Experts of a small language model: 64 PolyReLU neurons an expert.
Below are experts of layer 4 (counted from 0) of a mixture-of-experts language model. Rows are named router (the router's row for the expert) and show model dimensions 320-383. Each number is 128 + 24 x the weight over its row's rms, rounded and kept within 0 to 255. Numbers have three digits each.
After each expert's rows: a language model's description of what the expert responds to; "comes after" lists some tokens at least twice as common just before its tokens as in all text. This comes from a sample of Wikipedia text that the model never trained on. Tokens count by the router's weight.

# expert 29
router:119108090146112140110137134105150121148171126141136123118091145143143124116104155134118114156120123163173143136155132136118132090133108148124080115154114143116152121152128108091154127101168137
Description: Line breaks after headings or paragraphs, sentence-final periods, closing quotes and parentheses, and year-plus-period tokens like 2018.
comes after: "\n", ".", "==", " ==", " =", "==="

# expert 20
router:143084121115160140123161110116161123130189097111095086111114130120158134144148135133148116158119106131158145102167122114121149091136146150097106088140153110121131137133076146146135087103169153
Description: Subject pronouns, relatives and determiners such as he, they, it, that, the, which, typically placed right before a verb.
comes after: " that", ".", " of", " which", " this", " as"

# expert 54
router:117087120138116126106158132121130131154155115119126155108121145167152140134080136146114131131094129167143156163130110114164155131131160145133142099131140103085143150158116094184136119118161149
Description: Action verbs, gerunds and common nouns after to, a or and, such as control, support, make, training, cooking.
comes after: " to", " a", " and", " for", " an", " be"

# expert 14
router:152113117146133155114148127106130136154183106084124123107093103149152138126142120131103152139095094138150117124148126125146118122148131166127136102141139134117128152134113091185098106113157116
Description: Indefinite articles, number words and adjectives like public, local, political, often in election text; also N in coordinates.
comes after: " a", " |", " and", ".", " with", " for"

# expert 3
router:124087112147148119141164100091137100136143134126093126092103091155152094141116118138100146163084133130159163156156111122105137073144159154102131093120134138117120136163098118138129145063149120
Description: Function words in quoted speech and informal first-person talk: negations, auxiliaries, pronouns like not, never, you, could, isn't, Hey.
comes after: " to", " I", " \"", "'", ".", " not"

# expert 18
router:152127103149127113139153093089104126114154117120106117102112113164130112136102132155144104134101076134139129125143123145137136108113117129097124114124166084135103113142113078155106085142159145
Description: Pipe characters, line breaks and separator rows of sports, election and awards tables, plus header words like Candidate, Turnout, Date.
comes after: "\n", " |", "|", ";", "---|---|---|---|", " 4"

# expert 24
router:110104126164119159128174120089105071112154107132106104108106132143168090150135125136162102147112123162145160125123134124131131105124141184095088084167172133102139128156113086164158124118131144
Description: Hyphens starting infobox or list lines (Position:, Kingdom:, Past members:), section markers like == and =, and hyphens inside compounds like non-title.
comes after: "\n", " non", " co", " =", "==", " semi"

# expert 0
router:105108095149110128111137130101143115137169118136135119091102118147147119146079123144144146111087090160133182138139142116117135132151133105134116092158163097087157147165103130132137128102123146
Description: Forms of be, have and modals in running prose, plus the verb or word right after them, as in was, were, has been, is a.
comes after: " was", " is", " it", " It", " were", " are"

# expert 46
router:159131095140140138129153118122148116137122111126137110111100084130141151145128134145155126144133128164118137114161125147139141093166121130163132120145131089120131144164117125132120133097141146
Description: Wikipedia section heading markers and heading words, table header rows, and the first word after a heading, such as ==, History, Plot, Format.
comes after: "\n", "==", "===", ".", " ==", "See"

# expert 7
router:102102130123128145075149112107138087182154137121107086112118149180142121165118134152113098145118101143137143136153072132140151117128134140104128116153154130079117148154126070137126115098162196
Description: Articles a/an, opening quotes and first pieces of words split mid-word, such as en-c-rypted, sub-con-tinent, s-wore, Imp-reza.
comes after: " ", " as", " (", " \"", " is", " re"

# expert 47
router:124127123139124122111147117123129079152142128114131110102122129133162142152118105170145115118126121138136128153157135156145153130157143179134094101153105088117148127173132115140131140157180136
Description: Verbs and nouns in athlete biographies following the subject, such as hit, returned, recording, won, played, plus Career and Apps labels.
comes after: " |", " he", " He", "-", " and", "|"

# expert 23
router:127098084124118140107136102115147099154147125116139113096088140128132143151099125133143139143108113176160136182130135141125159113147140123104098114138115131100130151133138123130144103105130128
Description: Articles such as The, the, A, An starting titles or noun phrases, and final letters of foreign proper names like Romas, Poprád.
comes after: ".", ":", " and", " \"", ";", " for"

# expert 17
router:115131142125141109086182139106106112201158098119117123113126140152105121149111128138144110137119137152137150153148115151152136095156129171112093104128126097124143163107100060140148102155122156
Description: Four-digit years in prose, filmographies, tables and lifespans, such as 2016, 1949, 1932–1982, plus some list dashes in biographical entries.
comes after: "|", ",", "-", " in", " his", " a"

# expert 12
router:127116127143143131112161086101134098145151114106130069095109094152111132145118091142174116165121117153146153125153116136127154085160122150118122108160141102092149156139098108116154139151142131
Description: Words naming wars, centuries, nations, dynasties and armies in history text, such as World (War), 19th century, Soviet, Ming, Tokugawa.
comes after: " the", " of", " in", " and", " The", " by"

# expert 21
router:113150120129155141102174128095137110124120067083147103116106084150156118149098104141109125141100110159172112112118116128152137109122118155118127113167154106124129147134106125127123131123166111
Description: The, its, their, his, and possessive 's opening a noun phrase, often before place or institution names like United States, National.
comes after: " the", " of", "'", " in", " The", "The"

# expert 58
router:114110126169149085108158141124137127161130102140115083093140107132153128146119094112129109136111116144127135138130120142116152135155130177129107104182136101137117122116115120120150127141123155
Description: Conjunctions and commas linking list items or clauses, mostly and, also or, but, while, & and commas between names.
comes after: ",", "s", " well", "\"", "),", "es"

# expert 60
router:110138117154133084122139123118171102106126133097182091126124094111143134146125143142164118110108102147143165177137094155116139098129121128107118078162153085112127160174117114127129085099158144
Description: Month names after On, In or During at sentence starts, and nouns like end, President or building before of.
comes after: " the", " The", " on", "The", " in", "On"

# expert 8
router:108109099154141124120134083113131099175134119141130124135123101102128091139107150135087116127110080148120173122149098142144148121148149113148133089136182075111127130150093120150139124111173145
Description: Digits inside ISBNs, coordinates and years, and pipe separators in sports standings tables, plus adverbs like still, now, history.
comes after: " in", " of", " In", " to", ":", "In"

# expert 5
router:122132126172138109151133138141104092108146120134142089091121137127133142137103107142174143129094101145162134152139147128121185116113150137128098097138146084082117141143064102144155134113146151
Description: Line breaks, dashes, pipes and field labels in infoboxes, tables and lists, such as Genus, Species, Length, Coordinates, Preceded.
comes after: "\n", "-", "|", " |", " Binomi", "=="

# expert 31
router:132144120106142122098121133103149108140159100113121151095096128134131133142103143120123098136091115155145131137126133118128126133135140172117082124137129120101132141145107126131181131146169133
Description: Pipe and semicolon separators between cells of data tables, usually after numbers, votes, percentages or results.
comes after: " ", " 0", ")", " —", " 1", " 2"

# expert 19
router:119078132162111146135169116112149115164159104125095108125111127132172148148100142152120126133076121163147165134173114094154134112151169124147112088162145102119173149170121081147149140144144142
Description: Main verbs and past participles after a subject or auxiliary, such as elected, merged, released, won, located, served.
comes after: " was", " to", " were", "s", " also", " is"

# expert 27
router:143106123119140133103148114104113095130129105094154101079100115163140135153113129177127114143097109143176131118150108137131143128119133165092130108140139072106168141124104100163159135116156109
Description: Ordinal and ranking words in sports and results contexts, such as first, second, final, last, largest, and "4th", often before season or round.
comes after: " the", " |", "|", " The", " his", " at"

# expert 55
router:118107121127131128117148091093134112128135134129162116078103111194174161129139123132115115163115108116163134119116096124140131112142136142133112133123151136111099152143132098159126167127182174
Description: Separators and symbols in sports table headers and keys, such as pipes, semicolons, dashes, asterisks, ·, }, in W | D | L.
comes after: " ", " 1", " D", " 2", " 0", "S"